config.toml
activation = "swiglu"
balance_bias = true
lr_router = 0.000717
norm = "layernorm"
tie_embeddings = true
beta1 = 0.95
steps = 3927
Below are experts of layer 2 (counted from 0) of a mixture-of-experts language model. Rows are named down (a neuron's output weights, with its number) and show model dimensions 0-127. Each number is 128 + 24 x the weight over its row's rms, rounded and kept within 0 to 255. Numbers have three digits each.
Before each expert's rows: a language model's description of what the expert responds to. This comes from a sample of Wikipedia text that the model never trained on.

# expert 13
It responds to: Brackets and function words
down0:114150122162091093111149106111071135170149084169108148165130113085128153151123116106115163147121120129107136155121104167124143123127141143150171129115118142094163152123153140145159136131109150149139128101124113105156151091115136133082128110138124135115112125157138089108130112103173126105139121120133138128120126118108112154163142136113162104156161133136138137137128089139103098111103
down1:154104155122142089138144143109134142163114093102160079147126096124157144096133066126110109123134108114151148121123119096134125120149152112100092162121125164151141125104122147110145106141091120114160120128111078114135116116108169127111128108105155114112110137099176117157114126138119163148104130127179153165129122141133110135167139112114171086159167097127097181133089121171166137124107
down2:121092152160120145128116125125138118144142107120129108121127116168114153135084098144159148097141107157167179124116116129113110093163168116113144168112126134092138166102139161114115124117139103118096131129091166125114136149099130166152117140131101094120143153111096164104174110122155143138153111116117165125120138102163134130156046125102129142133129131112083079107152124120151146129141
down3:123116123129086128105172149160138082193129124138117133154113148060210091109129132136102133160103147101111119167172141132178126116074139121122076134108130158122138173142084138094145115140093123134138091157128123116099136085170134137123145139130128107149129118166081098152126175120131091128107102112128114168129104093104147103129177104101156128110118121151143102114155091092089119115138
down4:143143114129135119121156116133134171139137118098123141150198134142081132152100110118178085087147129096140162143084132116153138098083186147139103130161142097132116138146152138124094132147090147166115107128140122127101144088114117172135132161152146119146104152154099126129080107081111107134164115160118115156121123107110122145160059132128167132116103154128142131133112152097121116110133
down5:111118124133143149162111116110130089157112164103171129153134111170128112128154160131125142158157120152127125121133099147121116109085149126104132144134121175089124136122158144142156109177147109113122152123086130145151133158116122107107113134125115113110095104139118127149092118126129128149111103142133108161146102083074113091109113091133141131114132120106143071132119102124143113121144
down6:118137146122138116153044129077101089149119121111163133138095156137128105162130067127134089146135135102126085145105114140116117147120120135147134142128099106117134103143127145099115104108158145105127170103114139147136117130170134158149109117135109108102167142099108140162105133154091140132145148125089095121139105121079134109106158104158145090131091125130156106068141100125136138163152

# expert 15
It responds to: Mid-word name fragments
down0:119154118147123136109127135105159162118144115139085126117144121111139078126131141120153145129096103092139157123151134141183164123119113144113131117110127119131140119131116173143141126178160090120152130115144185149126160121103126162091157128121170119135137118151114136120116166098137114122122105156172136135158102156145134171129100101132118116101104092109135127147111082150130173137118
down1:121181115089098132107102161105108122179096140140143118133134143164190118151119091132129126083098178167122100113150127129117105097086101149128111118119169105136114143163083119158146094179139111123141153139154121137109135121119097086131186117126119125111113087131108085152149127146140102134119156173108151105129112157100130118135155097127089100089101132103108128155110144118119153135110
down2:118072125134125146108172163170136155119130103118128127160116150153155175133102102086122111158112154127163148095119125178103129158097150098115115093157104126141124105116141096147091113086156098141135117108174151107122098121144124123123131142178122172110120147129117118097119175176127104131119127103165117079120140153138104136142105091096106110141097190144131125084092107122166132142179
down3:134165088125165151138091155145084112136142184149079117117098143115181139131128132106129110115130113127127099150153125113109165122135095110101132113125103128113112112139122143109096116102124107102151130145125180095133125177108113129136106150097114153112118110167117139152119131130162127153143173113124175063135122139121122113134135113121163134071155141119131138127168149137110182071133
down4:096144160143136088142081146149148130103126095157177128125161183141136150142142138136103120134141135146160121171184117135126135130133081127130150125102185106152125104109136080124112122169101112125127155124109155103125126114133119114146142087122097112098120130118143159131136077157147142135119142139134138116142137143088128135124098088157112130137135159112153126151131165117104153154135
down5:146107135152142136113149173138124083130106125136088145105131138158141116120120103081177153089132120146134104130122112071166124081134109151145120137131126113126111133120131098113121104093161165105138159104133110090103137147146143162131120154131107124131139127152129138104129135114123160141130158085173094113160140118101092120079114130122122128137112149122095125146141129149085115142102
down6:123072073082112123095129140142133135154120118110115102145109116150133107124107117151094146159140126118141137122130112150088149125157114116145153161137177137150124113155089145175116132127094123137104099088107143128157173149132099082128149118127133166102148159125127135124119152135102132148072109128122164120088118127103149135149143108125115117114136127115113116134137106097140131103125

# expert 0
It responds to: Table cell separators
down0:118126135137127111128148156109141129104108129158126080133137127113126125132139129144119100089109096112172184113101117095087135123134141147140129096127109144125147134129140108140157100126136101133107111133109103101173072091126162117114166109076157152150166130095149089176110151153127104127182129115163104129146084106070141131094130121130143121152123144122129152104127106164124117157107
down1:142089141154092128124117159137065100155137203103156143125088100116112119143148086130146076131131096142145134119138153086162141160155135152105144147120143141099131146104155105128173115093113127109133175100097110106144123191160087168121105159115115131166122136099148157088149159174148101151182146095140127113118085125126105084131119101122156110155122126155137111123121136143101107162120
down2:151104108138089118172129070118137135055164099127128130093127109163117140158116147121118147150157141146146106081130115129139165146116127100139128139171121091136138136137126134107082132097146130133079111132163110129117123137099136135142098141098163153133127123135160120111087132084165108080158112161146120180106147116092106111151162125122158104137141080150099092170167176102129148070144
down3:157086122114116117140130106133099190123180140138107142132174100127108158102131122119116085139133128134162153098099130118130086117111140131125083146157144160111161160101103129119112176105126115148116107135111154091102123127120144113117145158155119135113142119125086134148184125120095136120140120108125172128120119164131131103125146080118102119131134154179115125137153109125149066133123
down4:148132122137105092109134110084110159095153126122095066080107117120075131117131137179122086134081104140142119131130120168118106119143092121189120151104148130117164149121089115103137130104152102171086153112145141128108131153127113124132124140102106130109173124160092154133120117115131135109175080119130167115118119123125126127125173136100096108106119087131124136130142143150135162108156
down5:104107108163101102151104104140164130126092126100150111099111124102150115147130123124107154099106130109138141101182123131141122099131138110172121127088089152145093145124134098090156077143102083115123125118147076122145149143135167123128106115139148150179131122101142116135085110130120139104113139122160061065076137143146135144146157129100143128151121142099082155103121139089127141143165
down6:166098104098142134145115125133127116152109112091160132166125145110148133128114136131097129148128092153111125123138118138101111131107105161117102129134084080117051069140098146149125105158112206079121108136091147129181148122150103116120132076134085119142113101106120097084105100126140118136102098127149136133123099118133118121113125147128154120152137126107097123161142107134158144097148

# expert 10
It responds to: The and digits
down0:124164160140136158159143123122155127125114098097100112138154117168133134125161160094109144128152139074099139133141135116141133089129128153127126178143142145120125127138127169132144138147129176135135101143109125144064162138113134135095110131125142152111123102135140134132124160115193138152151189141138125114103122100148142134122125146159175155102157137154104130128094126155142151130132
down1:087113160182139122076113132155151111131146122091101148123111124115131074123133142134123087133158128124127124109115119123143096114086104183145087109123121106169153135087140138122149139116143104120134128189150115142145119109148090164119125118079101179091142126103105106133147128185143094158116134141119121131099157119082147166143163138143118107135127126133115118117107152131102133170145
down2:151107119112167157148148121128136141140148103138133147132148126148138154146148136121126121131139109144151144145140118150154099114123206127128132135142117158120117156157108095147070167095159113122155106118108163121109120137123127169103135092128124146094119129104109153127136154109125120145142123155098118105164137083101120084139091140113169121113114142152149071104125149152116112090115
down3:131168116092099165146135170134147108126128147154088115125167123159110159100108087122106110153151155098152123128101131178122091101113129129109134166143127118131116131100132113103166109152097133170133170142146104156078125113111144146107117147125136149160143144107124155145095133130154097094172122106146106147132082121114173150134136144134166090138106142139120115141112109112136153104162
down4:135102151099110121152084083114172118158086110152077117144165159120116114095112120149158113134124129108117139143138129144089135144147126150137104127082102112183130141128145142092116150127139102152140125181107171136162140098128123119108134133149128120087127128162129112127146137167121127152070153162155123128129164154075147125149185091082139173142110130091099120156122175130149146109137
down5:122134139136118170120136138145123130101108161136109140086120122128155115145107123130138111162114097145128130113174079172076117135094126131104138116121095103107113073127150130098113164146131089129130105110144128107143141101100114128127097124164101126126108152152142147100156125096144143126129099104144120154131156130126114138141136117123155138141129110073135126113149142106141098125148
down6:107096148125122108146115128101157120103121146116134133104165116105107127144128101152179106103093134153168122151120145146127097170126121143132121097130146116193140128083126128131100080147085135096107129117146156128097138141105127100172146130132145101142128148129123119131160149114116137127123097132148152135121124159165113123158092123136129110148117137097119096168138131104159129113135

# expert 14
It responds to: From and word endings
down0:122162118183154163118137129101148148140103113128107113137085093143115145159131103124126098112179106122128132090138118104119107107160154122124131121101136104135140141166109179085117107134119107092112155122103136129131151157122157146112109111139146100131146125148171103115124162169100125148127110144165075098096093149091172156156155158137133071100047121120148133122176113137116157131118
down1:114107118098124130140144091119160140147095166120119117123120104136125094114199105180098121133127135099182131114125128107107124156112105158124147114128121122128143154149159168109095127127122155109101101153135094091135096139082110107158121167106145165144130120131141100093135140137123114081115145145121129101140135136092133070133128156115099124155109188150164105163125105137094140066128
down2:112140144117125138118111169147121076148134104150089125138135133104101122144089096103196112127112055141118137130171138106116118111047164164111176120167116120129138134141107145158120142134118122144148096098132176116124124143096148084112131108177113145130167105105116113159064108148101132084154101147134112110124118123094198131141108123146123102101110129158129142085154107146125120092151
down3:135147107135164123115150106131151132125170112155109148183118107147158181150098122146117128110132147136112137124101161148126130114154139042123138121125139121112124113134123104119134100117122147109082128110124125135081182105136120111130170155096123121116138139101085142137175109137130166153136153162147110133131116144086133125121111149106140141105135101147128107102117132121166131133099
down4:125110097151170179171154100140083164146116144092134139118119125137159125146122141122195130122112145091125151136145130092114082163118124137100086121141119101154113120136108142121121143105152131143151152158145127118122094135136132128136114153090127082111146146118125094117105136184129126119153096112149146157117172150097104098103161105135115150147145105139087141142169127129103085132093
down5:125149127083131117118109127136136168128148092158150110118112144103095125128126130113080148129113096138130152133140146140134141165074126106126171098125129147105155118120127107127112127146133105131148137152132131155183153133116118182087083103148140129106112101138159176134113118119128134131129145082097188144123087119102141142127113143151105110141139148114141148150137135148150173120173
down6:149128110118151116116179094135133151098137133168117165092174126168141155093177160110151101151122102118103165126121122128130147163150155162118129078105118151125129098133131118122153121107093118119136155126119128132094109093092159138161118177105120125105118134121112125163146134164089107090120117120170100096175180093146147147103140162131102113091141165091124083148138116155110145074177

# expert 6
It responds to: Articles and modifiers
down0:100109136149200117121098102145123151125152125127116133136149099108131128144099139155131152183117115119114135147127091161096094160121102128138141174104130135141147100099135159137126157171085193118149139162107138093153125124130150076191136107116158107075154109131080154138182112132101135117094107145139126186092125100100152105154126151132097141132122117163105117114137130129110101081122
down1:141172117132087134094135143158110118132161112155112132133111129086128147139115173168155122168097124112120123143145135107147154110105172124126158129137111131115128148109119148131149125134115114150150134126148126122103107110132148143113088099118124129147122155163172113190101087106141080131128084113091112118129097114122153135096127124127158093126143109142152131114113176122089136109111
down2:134091137117149144100142163120152190116129143101147154111155113114127106103153134158120143104173154125156180162145091144129093159158113101132118111099141146129150136171153090086111103119121133122109137163137100118113153126122123101140165145121132137088114170109131111104144152145139172127110141161148105113132144158094146127105153150155112144104128145149121135130087135098142159152117
down3:141097134158114171155117095124075146123112158136107157129150087166102123096102131144110132150158159144140127149119130109135086087137127098138094155121146170145106117133151119115133150101102126158109149138088091142158149144106134122161191106108176133111123139122101152113051114163127146136132103065153107154116136132149104132143141148149128149165129153114080090104121087117125117146073
down4:049146131078089191080115118129119156119171129086138101134104175101102131114136130161121119088116120163129155096100095104096119111130108124128136038100095130126144150142151135103143122090121130125084164142130137126131104135157141055127146146125085151144129124156106130115133154101145152100156159109107085128156098099121147178130146090094101135163132133151118113123123105101106107190164
down5:114075100135144149114157119134108112117139138141167151105114128123097195122127114150146116114171104106126152132137168152117088118128148091141107133133162122149089145126121111140099108145102092122076109123123096140111110105110111158137176128105163110153103114136179129146131091147138108136127121113124175163061144108125094062137101150118111108142129144144122128136166173136115157098157
down6:121098142124130071103138117117129119150096125140144123129136142124158150133120112178151119103114124174082134112131114120141141154104125144123184111112150160141129147122133092128156114139162073111081108097154119131093111163110083155116128102143140120116193103106109125162099145092162117150171139136086127138115115140129132136129122092126137127185116127171147160145146134129133171142095

# expert 5
It responds to: Names, list items, headings
down0:157164141104148087156129114111177131116137143095139125107103105129094099125128157103134116146107148170078174143121122122129152144115132119117101100091105131131131176162162137138179135142176147129132146101109124119136117084131097135157136104090140123121100106105099126148125107112138136148116132141136140102137173113120134131175105081125147142114106128124125093179135160127107143111104
down1:105099144144114164132121166120102082114112131109128118138138140162096124112098098144159102129144142144170148089114117116180118090174118140140111132143141089180132109163147144139160122127159114112120135127113146122126170123158124145136118126096136132141142146147149140149120151139158137129157131113125073096130143142097145118123152115128135184098125138151093153146131149162101117114119
down2:108104119146179172110161093117154123135129132133164122166107115099113144122128133122113135145109122121134110146080125141143130098107091093118135118108164135143112147141167091123115150120092146115131125139109121112140133153083138097104145124104108135120088126146080117104111119143139153121134130142090093149144108137091115104098132096146129097114168170130146110105119158126100134163130
down3:127118111097111123099119158104149131105132090106161110150106153127126182123122158124105060136113092157114085087094149131138148147095153146133118139179129117088149085133103106144172103150128106088124118166168103137077117133125153122137104161129126098132124110133118107141140155127150117200161135158157143114081116141110129150161161147147119144183114092106095108132143114137130116136077
down4:142085117109102143132147130125153120106127091087123149124116149116143090138100129114111141145105150140135099153101097116108119169156164143125151074128143138115122205126169126140148127109134131143160128114152111176144096102127130111139105159171158147114138079129123105159102104151107173101143141143168123150132104119103111120105127129108114105107070122151143098111090117118135121169147
down5:134155148083149133114111153107164146114142109122098142132147111139145143114148150196143153104123136153103120080169097100107152123070118125127125139171085079105094083136142107124121147142130131136137111136134126098125106125163161095071114112110125085183121123085108135119154140136141126150096164130177109112136147083143159113156129126161106116175124156098154106134097106118159140155142
down6:073162163132151126141154111069105158144123095165172141134160135103128137112149122136156110117137106135110079123131127148138113134166166168192147079114118168116097149148097139129205140081148079117117148150116118137133108141118131134139113144110104138094112131172131115124120135115118126116122137122130121117136150125108099149166099133118153132107119158147115133122149147187125127090132

# expert 11
It responds to: Table pipes and verbs
down0:141132091137152122124152117166103092108093137159097185139108136124111161113150084173105145111122101132144143105112156139114099126133155122108138095161134120149144095143115147130139104073122112121121145112131097148114095109131120127146102156139125141122161140153109144132106123133113145109148116087126144126103138154117088106103142127123179088156095121142095104130160137148127150145117
down1:148162174085118116124140140131135131126131140140107114187152128170113160116127100172104135149113141160146084075143159170117088093116120108153132119144161123124128102087137126135106129120106121153113160142116077104143126124168171117167149115146126122166106103123121148121137120144143112150153083116116140155173113141100137123168070116128099123163099099147112121147123131138153123098174
down2:132137193114118124125086118099112139126114130128142092133133106088115097160129115104148151124107127137073124143120139153145136161088135103139102117120155095106130105143142140143086141106155132135148086128129134121148107153114186135134142122158172116126132133130152131170128203131117132148114160131133132140126151122115113158147129124127177182124145107097132099110145173131107125171133
down3:131117147100152133094088134142148089125110150106119124136125143136135118147107138165172129123139143087095125157096107141120180112128095124136158153102139142126089138147145088103184082150130119170127102169103139123109146135121129102135148158112112133142099157127139099144131145128103138117090152153134090120095103121125177144144098128184153158138113171091162122128149153087114167099129
down4:144117102114128098109112108132104100116147130131153080170094173172110142129133101108124121118148104124139140067133154179129153146139159156129188129135146164085119130127164136151112109137154178172146118070116124151130145148122094138082138148113135115158108072103159117153110128156156094159116138145153097122157136097094127186144128127122134072124154153133111088133116129157150124124171
down5:091069134085120107146106124158113136133141167175128130108141113144119127075097132162145118120148126135111134119123122157128116120121175146111078117177129135161116150163151142138113113133109136112116155137113108099109179091161092141119106101131069141137092135072119109136155140095145133151114101133144171119141115109157131094162122205145105164111164140094107114151133138125177129140112
down6:148130122131144093106160100151091151173183133096130135103133121083136117151129157173173127104133134116140131116130153138123101149120136138140109118135106139128105122122133164079137111131147092125108121112132123124125150116123131102151127140117128137150124141092088127122162154151129169092157142134119135121115129133111112155175134126151126183132107154099165143131123123116137160133147

# expert 8
It responds to: Conjunctions in prose
down0:120126124127129160100162173136143152127088087101147100113140162142132144129113163100142129079187152060134111114111191098143131106112167115155138161166179113129115125103156109117083125148147116149113140111129099107125152134083119149171150147141133161117151186152147123128109130137159145088122112175137106120105140145137133156129129137124129142146142150086149128154085108144117146116130
down1:116144155099130128106119153151127109163141137109066148177125098080152137121130116130084163125079148146080131168139183103117118105082084156133129133081094152111201086101141091123139110150160113135090119114170166116153135150105150102138116127115107099135145156152139145115120101123095113099141128049137135137114152116130099119093181156148110146110142148147163136153137077088098145164145
down2:158128106116166134107142108131113146106135114152104117125149126102136114135122134133158128129151096134130129104150102122119107158180107119153137139136071139178183125166124090113121153160155113098119132138122137156177134065105106105123122125168135093080123140124166118139100120099156144153093096179132123170156123132083147108093154143070104096122092120105126121131105111117138133139108
down3:124122108147118151152148121125138119138120116143156120101115126098109100171185114123090176137100112104094084142123142139139125138135148159167128134113134133146131122112130150121135100151114139134166096085152064132123115130171129104148136157101134125151171139119137104163138141127130101089168111145119133090126142161133119139181110113115118133157102141128180139153114119132119112112144
down4:123141153101120157135115109135158117095128121116107104108109125149161100114137111139136124141129152176110098162137139126124089128133116165143082078163106162130096123104117146104119121109176106078191129132161106120121146137137126152129119186094122141109139129082082147124116111114122159203153131111142134117104104106140136125136142121115137118102148104118139156122119145117114118074152
down5:103136131151099081155104140126124130144160104119105144117119140160140093130151116167145156081173088130148150108114125110121145128094157170196098140078149144118170127123161145115095144108153160121078136145134117136098131126092135126131155138127102152180160081105129120100144141111134107126146120106093105124124099122176128132141152145126132166118144140117095145079112138190177122145147
down6:124065098128132146126135134141114138156115133089115130132124148137125117129092086102103090167098112146126119118104120164183127119105123153140161084176091122085126154144140120151095092170096120114165129153123138143090174171130116149119122114092101152152173104143109092069151106145135108136168109109144166145097173129163109121147157149155130138107110037138154128097107106149126134121124

# expert 9
It responds to: Hyphens, of, initials
down0:117137134087141126092111171140139133128136147169132135131107149120153142170146090106113117124086149141095083118120139114137170085102146114124112129104097126153116160088153157143110085157153141110138109108144131141105109133168107127126121158096135104135153118145076114153164160128143126135112082072131090097124134130081123115150136104123103147149143146130106111126087115152141131132126
down1:129146111137109134075111116144079116121094158144149104120148106146145161130124129170074092129137152113130120110101113096149121129120132120123156131137159138110142138182149107123122130090144159143123166096131101132107132134107172106131157160091122171163148079107114134125143105103126116160095141139104134107107114106141083141151101112127129107115122104116160109097128117088167134166158
down2:105136141126115126127148093115169117170142146091153186133146132097132130111165134156102155108082122106111156109113134099113130149167134108073135115135117123087096134138125115106147127119155148114146118150116174090106135144143117104138147100073130128108146150139122123089134136083143153118145136131092142096112146133174135129162121115087127114135140133104144145128151141145143134149176
down3:132138133156147178146107144088127104179075118149139149094143159165138085121091104100128166164088076095118102125130137124132112132095120156159135088126132132177118145113107087126146142138143103087136119157154127069163108127118144141126119095139157120154089132167115118178108103153145120086175103110147113133107128156146129121102108140169119165132127150123087127119097086098096139101130
down4:129097092129119114122128115147124133162127134148120126150104101174072105109118098065137105094122134119098086104118143145131163159102133142128128137146112119151175158123135128104124147124142167097132129122131142099118106127155122127126131097090114136156120079153136155107104089121143130117122140102141138127118096147150150120145129112087139118117148077169135142155140121138124113136128
down5:161154118116094141134127137137123147133176105126167133156132121134139107156133112114145134171124141118131101084132131111117162103199144120115111150124102100110117098140137086147151101139131200112164125158154126104078121127173103149071106080103114116114108138118109132112132180142122149131101103079151142096144055110101094157156166115064135123125130126144165121133096137171138149165137
down6:115106124091094117122152133102132103126104158136131131135100112087127108194127129130157140124124132133177127130153143149103109103143142136145126153129141146116133150098110094146132177137128108127163134128118088151151152153132129086149138127104131146136127141131142113159094077139104117123150131125143135201086116162134142114101134157153115156134149126166081134112108170140100126099146

# expert 1
It responds to: Abstract nouns after determiners
down0:104158156135138115142139131085199129136093126116151115138109138191127115149083091086148135163102100124107114117122104119165151127143182114142093105125121139104105151137125140116084135132144151157134134140129156092156115127109114131136116124097119102106089116132109075100138125163129163133208128102180103106126113137124084191133137127156126133113110154124124095107117141105128123129135
down1:126125124148171108138097144128131158141112139149121129147144114140156107104159140120122140119190119120149135118108162143146168153116123127137106158103148074170148116143108096124128074108138120147124140128172119135141126148072136137091166083156127152134139094150172086091170143125131087132112140122151130143151118151114084101147122134086074155127140128149130107118141134119116111121153
down2:099123160156119117145135126113136192115128101111158141152115102138110096120158149149096121131114086128154107146114139114117107135126131094176109153146110142158157112108119120125136152107111138139129179137127137122115161156125118143117105142165167130117121118137165165165139115145105116111097112113126092104111131169126092141129119101122115149108119114131127107122132128108099133139169
down3:144106136135147119109123127125162143132157090120106093135136146162136150152097154118105144140141143066130085112092102113114176077102146170090104115154139118093114124097152140158165136106093142115166167131131130137136136114124130144094055140110114142145135133120130117145146152058148127128157175097139158128171131151122117171174120131131161160147144138164103107097110140160163159127125
down4:150145085168133143122163101171111152123116138126139172146156167082150131096178099107137158102113177173154110108133144160146125178114140084156123096101142101136106104153144082108099107097143129123113168134155114111119122158129179133139112118133129130130121198128147156141134129165110116102116153134107125082156119145108141072113121102140142124106134099146112150154132125143093108153148
down5:126105087109093128109131164076108109090166178078145126165149119135099133143114093152161103139111148168112130110144105160127142119144174099135147119133074146094092145123160120120073152171170123161139096138157100124090137091138142147161125160117142117114148161141145117122108083161120138099085119148129152164106137110148175119128133102086148109119145115125124147107111169183134127115110
down6:117138116124105118140161159118098072104122138079159146135158131124112154080146095123158125150123101158130117104116151189101154142115136134118155139125136150118123118103140152095135121124154134156143138144111110145120174108110163141121158123113151115145132149114109134150165168136147132126124147138119112111068113119130092123136137118130108122085131179131094149134135152146136121125110

# expert 2
It responds to: Sentence ends, pronouns
down0:087145122129131177141127162117142150132084100132097110122139144130130136161162179109156154124151071164118106109140114167143124083146130142127179117128140129131091144114072110137139164149113106130152092154131102106099150076128175144154150121137164131148136105089098121152093099144087121123145145107121090135077133126120124114159142117137164155152065119132116113109074099128141106117129
down1:110149126111131091111169115088148155107114129125132128148154137147125135139102112132136137125156095166122107123106113067140122150108156129122136139148110117104105136136154110072109165103136107146134135165108087176143124148118150132128177126141131097163133095131128103165142106125107146146155100128096139138123124130136151142125123103174158111158127139117116138107169113145119104109158
down2:124108106119168158121100114116105118134108095154088179123136141178123137134076133135135129112126150147175134110102092127126095127111105126116146115106106077172111110131141158110173144097123162159155142130124140114123135132151087121141136122134121114165143150151144128149160116126160108129104133108156175115129130097131137122137149146134135100119154087157131160172179083183126132144114
down3:127154156157143127093130111120108086137075143111158140126144150185146160101099129120142079078092134155171138164184111122110121145149138131174089103100102096146081107143142130101169141123139151119122136135140112128087108143162108146111146092148163115148113147133128125140138117133183117149117147133147157131168107098138132116104122126086136081167145102150135157131149073149111143197103
down4:154138121121118099091111163124144145137107169115091130118112103141135098108128137150105130172170131113125092131097135115100135118155131130134131177119135151122146130138152130157111089172110082083125120153064129134122093127107157105125127109145124161120153142151105152140112183089157130145142123123130166158127125184097106124111123143149123131140130163106150119150140130085119126115153
down5:115140140133123124145086105075120111109100152130114158151151101139100139107136075090098113117085109106075100100151142152090125123112149140106105136132124141123132121154112137123149122119159123181131105162140108092119135140188156130137123129125118138162121155091114129153151142106163144152145105106096162142102102089139140129128069114127178095165129124134129142136183118143103124130138
down6:089119110107154167174152136141111156092097133166135101152138103140164133112154158118140145110125121149145146138145165099121140150158099099123083129130115112118129132162129100123140141083132078131138145092128117155141121177122127153103136148093106136074147160166128166151088124102139168101143139112133137089112165096119132132089143148082100146129168154134137085099117119129147105138124

# expert 4
It responds to: Line breaks, copulas
down0:114119133119137136108149099129110166142121118140161149208108110129161114118161142142121139114131154136131157135144078153112161148126165111169112129133135150120099132084156177152146072133171131115172124174133103125139098125099118130107091149122113166077103141104135091109118129137127147185142120120135094161118119105137150140125123087113121118109121111118168142158128144142109167133131
down1:125107122129127130149152122111169099137135094135103125185121145116144136123127108116129112157136128123143102146102135127093148087145131141104118109140104136143088128135122151103073137132106107123160158129142132127155100146131103110094149117113142110141154109085145145120102153152128072136143143136162101133126141145135114124128164152108168133129120090091149111123157099113134135097140
down2:138127063138130116133125115129128140139122140110138150105124112119121089174156126137110073118151104164136098135112138125133122112159133121123157117125073107110089144139145102137126159137096137155119095106151152097129095119118105121104170096138160148114127101134143114114125115163147133091117178110161131138099150118131118118127141101169119122105180137112108128107114111144148103119141
down3:093121159139162155131124176139122138113072134129126157134149140159087149098127148092137119126122139135112125156146123074140160148131139131115176090078201144085159174104131128112180120140171120112137107135083129151110138079117092085130108118156157124129111104150129154119132125140106141103133082120111101128109162146135131137137110162106113153150071104109126150141122150141103121105108
down4:115096134095138102124099092121162108131151172121120145071127126074117112135132115130114105122130108143146101101119150118145152107173128080136106129124068139107125165124112120087142164152121151135116092173149146114127108132133137141142136106127163123132101122142117116117129138148113175090137129133115142121117129127148138126122159122135107165096167111164115109116140134132122117100139
down5:113133112175179161087103103123116119106128064125177140090116129131152120150111163123122138118112064137139120147100159107175108145157133170124157120168090113158130132146133113165121148166121132107162130085144158162098103079086169106141144137126092117143134135137138153113142101152120133113158154126136091131109135138099106128146148099131118126113120071099138129116145121134128120112160
down6:131112160131143162147145113096136136085155145102160148145116166162124170098110143129138162113123130115146165176104111089145088122119121125123102132141195116132077148119125113111143155095180157089156144158106118165147114144149129099144090140102088093140165165083127158134125139104119097120140147069127103168155153143110138108165118144129132097134108132128162146133159103108127138162113